config.yaml
experts_per_token: 4
activation: "squared_reglu"
normalize_top_k: true
n_head: 3
head_dim: 128
vocab_size: 32768
positions: "rope"
rope_fraction: 0.25
optimizer: "soap_variant"
weight_decay: 0.076
final_lr_fraction: 0.0
steps: 5868
Below are experts of layer 5 (counted from 0) of a mixture-of-experts language model. Rows are named router (the router's row for the expert), gate (a neuron's input weights, with its number), up (a neuron's input weights, with its number), down (a neuron's output weights, with its number) and show model dimensions 0-127. Each number is 500 + 50 x the weight over its row's rms, rounded and kept within 0 to 999. Numbers have three digits each.
After each expert's rows: "gets" lists some tokens that make up at least twice as much of what it gets as of all text; "comes before" lists some tokens at least twice as common just after its tokens as in all text. This comes from a sample of Wikipedia text that the model never trained on. Tokens count by the router's weight.

# expert 23
router:512506477524459503560526527552588549487485573498480524389557490507578546517607528527505488504594490506469557477383467568521508588481414497516455479512556507511548425556522514530435427490487469592449525459617535505485508488530538487488537396481539504612500506554553467486579455573536560460458555502475513471408556433535466545549535486556541430584491515523426453446463379555480541523523
gate0:519506517461565464479530498486556499520554550409510532529465453479487482527585490426529462521416517496437485511489516505517544498489500458420510596597490526553533421484446516493553429580506557433557523453470531497551606570468528570492477574428466536529441473430457563571567390405441476555553444573605531521521422436486556347535578439458513425478516472464514491555518503431547465556571
up0:505458542498546479504608483488487482492479489496516542378522441520451500531496433478531516516504575490512511566437538518471534456498519514392530460544497517482572528549448519488472497503458575481534531481513469552551535517515474502529431496462450446534450433423504527434498453517441427508562469566563521520576416582510585442482633465439563473563574574417597436489490451470530426472559
down0:432483525527452506570479474544408564477541449426420471528496455406532486593508617518473474390568590493539459523600405466534548482495522474491567434415567502531577455471511431573482520443455518597389516469534474485507523441502490525493506544465500490520608542501511453533519476448599557422561402548470448515534558568486494436586645459398454477566493494549536467481481599417426492518453
gets: " |", " the", " and", ",", " a", ")"
comes before: " ", " The", " \"", " first", " In", " —"

# expert 15
router:480488440524493488477512525454552492489463495508572491520499440442538510519597538456464427474472523582464440558481507571612511486547467494465420502456458528428448482397516576469477540525551462599507457551561415569510550492458579389522474472610552421569481454445564529496430550466561526515507534486550480531512493574547568550485432423436576504605499535496434537540389566436443430503403
gate1:539603489480454518590534526492540478489456495408553541434518536501451540540467495551586518539500431430512446434511499506418523378531605563508425474592440500536500529585519476500519459448576492463513432514438555548543506480481381607541469472414468461531514502534397532459544424539445508449469553532531452523371526471493460375498505526519431525451555512526544554487538497471472524448355
up1:446408506486552474394490468500459513496536502578443443559471454495560463430551504441391482460475541547473544569462499497544468598475402418471601533370569493466533495432454532512493556515428496555518559483555458464422506544486612397495518532582545519447477487460604484547454596462537481532540457441463546494603466548509503630498463476501555469529476488432470450510422522513517441562604
down1:440365505587424548441460477421525570561499557576555499558492475442456530501539495439523556480499515561481545453532398523436523514429481515474455508469524515485397554548441617501539499487523563483503500492392496511558507532457556495485504463568588499506457579459582461464519423494467415447464494512469505454559531345583532522521514491473500446466542565406524522480533482542485458634502
gets: "20", "19", " to", "2", "1", "3"
comes before: " |", ".", "–", "%", ")", ";"

# expert 13
router:415409409494526482508426517553563511493518530631560538456528529496538538458550484490445491601449413513554552537372443534577505538567431520479468509477525542531568502571502473475511458535506526510424531439519386464539445424496562465560521363574498456544502572426493399456545493399542532488528519582540513422483446530562508536511543416426453480532525606517449495504463492494524527516432
gate0:547462506492553478523502426550432489531512437464383472421467490525501514533553423415517529510482531521388498477581444394430588576575447529507513507546355422460518488466598440483544447482587540535561517463411512518510540532496507503524481468474404590474472531444503502561465520577506475458522392468501439528513538474423483393510446462510528547446464437449475394483543541527488590483460
up0:450573484423475519507537520473529476460516551589618528642553446448491495537508572541511473531582471481615519458476612554556423451450527503477534466490657543493436453546404570509554611633387511503414425514550371495470497490527433512403487526505515429499518459590469469461530458503494501563523573617544494515509489557480575580547497527490402487522513558469555514508489465490502391498517
down0:473599501482540515500421435487507466535503480488526520394505527586458553490442540536543340442449473550448486532513546538565477454471562509519436512439479531475522466462481397495505530491519568435576475477421530547454540542462543509525459479484488484435540491480484506587528553446538546386455465546565522474482467436519492426509590525438529428524496463484486449505515475541508448573490
gets: " (", "|", " |", "-", " |\n", " that"
comes before: " ", "|", "==", "The", "===", "born"

# expert 14
router:458480364484541482533473520504548576502504593526567547533499476548482482441402572601500536512367443586504572509489496630565515434537450486429481492466452566496546433522411540511429478544462513549432533437526496497523558446576531487626572438574514445474575493495474497471477437439520495484577519450625454469521491539543555458566546486396486421553477536516504504480365572465481472520490
gate0:491461536498570584518421458471465484528467481424417515447417495537538515517509457389547473504425532460417451449432535482403502475494491568518534502542482542514644434484519442400529457462506518472510454482540425446492587519452516553563514533452402475583449438459457513484458501425593545482503461543481492470480467513443530456488566417570470425550457534450389569557541461525485505474430
up0:497402492443573520517450450436461488529479437456458553436409475515491495527455430394522482486485516485467462421405562478448490440546560558567539417527519483497638424458503464429461411433483508455437497499536409407443594468455486488520475539511382544558381375519503515465448499544571534494503446552518525451460456467483551494473590429527477394597513573512423551522548522540490499511402
down0:491518567506400496502475544447437500525501447423571552485540539481522479507451456513471583470478448546559443508473518508426568527471549498562537478420514516566485506559486529510452472473547471543496579600556489491436568493541540488506477426530508533497554560524528486523435431467488563360575558561451470513499485507421468568475462516446535476432538523475507578555486502638528579469405
gets: " ", "20", "19", "–", "18", "10"
comes before: "20", "19", "0", "1", "2", "3"

# expert 12
router:487487481512472472425425453469515516504559461479463434484522508466494507459425523459475445530573507416546541549554549476474437564545584572537579488589626478475483564549469596450542491494532483517477487545507532534484522490507517478399491544520499553359574493558557501455600449477560484487419577607587550496496538543466513429491447446430584570482495521429478446439554526547552542579507
gate0:525551473519423520514421513519435505487572446454434515476549492533523426494440478530507506520554415559477573500539559536340566495444537493490456490480399486406471553589557507502446514479404460477570533530555507510420481481480550532567485479545574510524478549473547552523412485574487459463527419419438528538540504563569561559482531545462397535468455438457563475509512537553515424566469
up0:479456554483588475462572473501561466529411543550526484509447502502452585517592511452477493482462561459502455471447433516613426507546461502499543523498583523582538428416456505485550502508600564492474446465459486540588535512520504448440463525448426511494497437477437467506591496424511568540492578558533478499422497493417485476513466463505578475511531543560458548505478457447486541441506
down0:545452489487463572588484478526506504463493572513443531413419437471582544536453503481575442509537469570482475474512471515572440485501535496545410521431470534562524452451531487567465576556530522491417460440397464426420502519383453484502486523596514479552446508436422392445525483442434485522576497513442521579491467409477460466466494445552424414491490521459454376457519498427510577404511
gets: ",", " and", " was", " is", " in", " as"
comes before: " the", " a", " he", " an", " it", " which"

# expert 1
router:550463284522464505602522481544605378535481530596516547464494512552629510459412524523515560524416401532516451516537510565415431509605547497463460538449480597602494450452456470531490464527556496560459512419460520550539466523529432504422493355618553467515558482521499430538439538462479582477518514523526426521436527498485432458549449513466419461387510566502533528471491519498445495542581
gate0:552465476529552477483499454451538560475477528537567348546453548496514501426538519454581391494499418473497508543548464423490516453549551560466598511479591487548466445531465469528528599506468454490532503563492451495520530495525522473460541541577432540400512472539483529473507503567553466416560430487496406493551470478509505520509488527500459577500559496554508591610488551521582458497501
up0:576474481523547473482484431490541549451468547526603342569472537498518506425564507451588370488466416447507551572558464387486515469523557553463614520472603476544464455521467481484536607518472466493493508581548473483501515495541507443434523528531433525381484501517478525434478573567529420434564457490512454481531482491495511530516501492465433586494531476561505577599478557537595477490505
down0:427524544484518645602547481496515454502574502597458575515493438472512377407544455509517394432540517436464386565532497439485557611492435518383567420477574426461458438522529525468520496519448514422497510561530500506483542474531474498554408477456425544438504512426525576507493395534570533500459459465497531517455531542460467434506468501557501465482439470405422524497485517516403495602498
gets: " ", "\n", "-", " (", " |\n", " in"
comes before: "-", "|", "20", "19", "==", "The"

# expert 21
router:526534506459513536449500523397536510546461514505524468548554445436421484499439559511468444476494555628488504559508476501555560480560368520579353450353409469418427489430508533530556468483570420531456472448616508497399446523555559442480502465495512427526484417429559578425469509423496490468523467482500412536480472523491488506508543474400492508581529469490475532520467586517419544397503
gate1:411453503460505524579546519496591494514548584518547462474458588526453522528475538474526502525459581449530468566510489444508525472555521531533411509522573482481512465473495506466542490523485489484423507500556482513542447444610563418507567459502498362394486489452463524516407620544465559451494436575556624516438544552521594510419528557502502505446496474469512534502486402545492452493514
up1:583538507522461490420441479534423500499445448469439543542585410506548495466506451533515506427587363564494509394492528544471505513482418458500569478501447497553534558487536488547472500482541511523594504512457517503440546555413381617509430535495484604605545521511538473434579367460553436534507570459471381512538474445470411494561465434516508506511484538501455460511536622477498548516487
down1:595520497585513611495466453506437526478511512475521492574514530476558447484460581495427452558433495480475496469477438487559485452508456637451483487477477504580479367585569520550482555572604386508550543544544493507544514436469606433490455501450474428514608416554496425497429516522475633552504528498379501501438493439441617440530518530542582462498573559473522507472554507509541398503444
gets: "0", "1", "4", "6", "5", "7"
comes before: ",", " |", ".", "–", "\n", ")"

# expert 10
router:486495528498459516459473573512505476462460507523556426489574461448461551399527546516527441506474491580540578558570467510509582584542507493506454446436542571463464570547357440619443526569540495538371482505522503448499524437481488411507531467511421483515482498565369485481427580399535440447453504458456454450583386480471568603463482504391478477598449454618544546521401498487491510457479
gate1:542417439460536485422547406534507525566527541481541487450500460577556550452526501487548452386524400446487447514428544541500509544592349485524594492439518502515542383502535497519536601502567577581545543522442503534563485495464515524558427496435557523495451540473485481469478573467514564544508470530557521544558548580515558530461506491500494492563499520441409606528489400502575433566449
up1:550424418479516489448537433530527499543518529519569475439518499545510512427502531520525452382511441483520472511462533553545559529603380516498599527459543519502526424558521483509504603475610504563524523496429535514552469445471500488569455496418563448508465550497513461461480607456475535513477450551540447522563537583508527563470468456520495531603455521487450597537505450476539411555457
down1:564514535477485525508400484448545626512526485560451451584521474505509477554510545433528573492456551488460475486572524453571548422490457565408596499575533473389421474569474528499530458521533454479537487517437525504563536504588461414487526509575492494495427459579385447575508486513537458496488456536422448547493473439557510426482430379516410567495503477587530605500514571481409483418535
gets: " |\n", " of", ")", "\n", "0", "1"
comes before: " |", "|", "-", "–", " |\n", ";"

# expert 3
router:448415436523550506550487534520569561508519561587442568454486569597439519458512556541507504482475514479533468457337450440535446450541491448482423588475582475537465453551459499358435428528510501453567564359592457441483472434553549416554542448472476370601513501415488446409523475473536493500552538574521536505461553467550524521498548527542537456584450544504443460525481539506523517461463
gate0:523429523483570498560442514557547488503536566523454491518395434502504517585534548495601447421498566480531480473586432473505494535596410474470543427465498447460586426386447558524604512465570575477545443525462487434430528406497454542472454501466518419549492412496393486429469466450621336445510592464528551554449468567520585536499442377458426453545450427404474530535511454519550444501575
up0:527455487468527511567470524506553489490520544539429465467470475479468451524551505542578430441513546465537481445554406503554537515557444433397574474461495474446572439392459558522549520471548529463595492515478507420414504381491454574487485489440559422555578470523388464453471470413576362449457573464508550559501507555543588532473474418475437464503462459415462495488462476488534476427565
down0:488484499564529467458631464423477502440517515419500470435512568517378496516538544519552564534408504506476536495537495395529478552508541536568503508562556455515557558487506475557561475496510502435501502396455476523484507491439449513570577544518533494407427568502494472518548497513544537561498474469475593509555544498434385515515569542490452557475509461536512389415526574456433467561402
gets: " |", ",", " the", " a", ";", ":"
comes before: " ", " —", " \"", " which", " United", " but"

# expert 20
router:455417350465614478559533526517551455525464610522566544493497480552547458458409553542559489522472434570545505459372500527503495465469407572346536488503486474537600422554445495533354558464490541513486508505482492435485490447495491512558507482597524506485552466456434447482477524513536531516573530530591454533541530502506531473532509599522509517531533577535499485543408555534456469509474
gate1:464634568526499514452556462501529443523591490495495466510475503546530465499498508511605423403434383439519473534493458490520536454553518434582571478466531509491510482458505527446474467465608540504505389447514481505550492504446507448393478608492512647448440542343532525511546474478516438495547500433514484571501437528528425543546571522462532475626471499525535569593511531506599527546494
up1:500642535544469522500518539484563462482590507546473488479496530488507405468525558526603438428465395413550493552494489549571553459479526444558559468423566512468507495473489513465455467475577475505465370488512478473513470496457538443436501556531520579446457535408528471544530480483459379471570444423478443583521439555547504499555604527433508525629442545518558583572451532478598500552490
down1:585408499545559453446382502547438529488485500519489475561497446505525491506499619508521568523556479451440481514551533406589510521554508532514535450479427441530479494531524488416584469586478510484498425493522453504463413576492523436574553486530417439473507499554547521516465566513486431473487448530434530518465498418457457514410473419555477498522554504532567484484550551535471503554463
gets: " ", " (", "19", "–", " \"", "-"
comes before: "20", "19", "1", "0", "2", "18"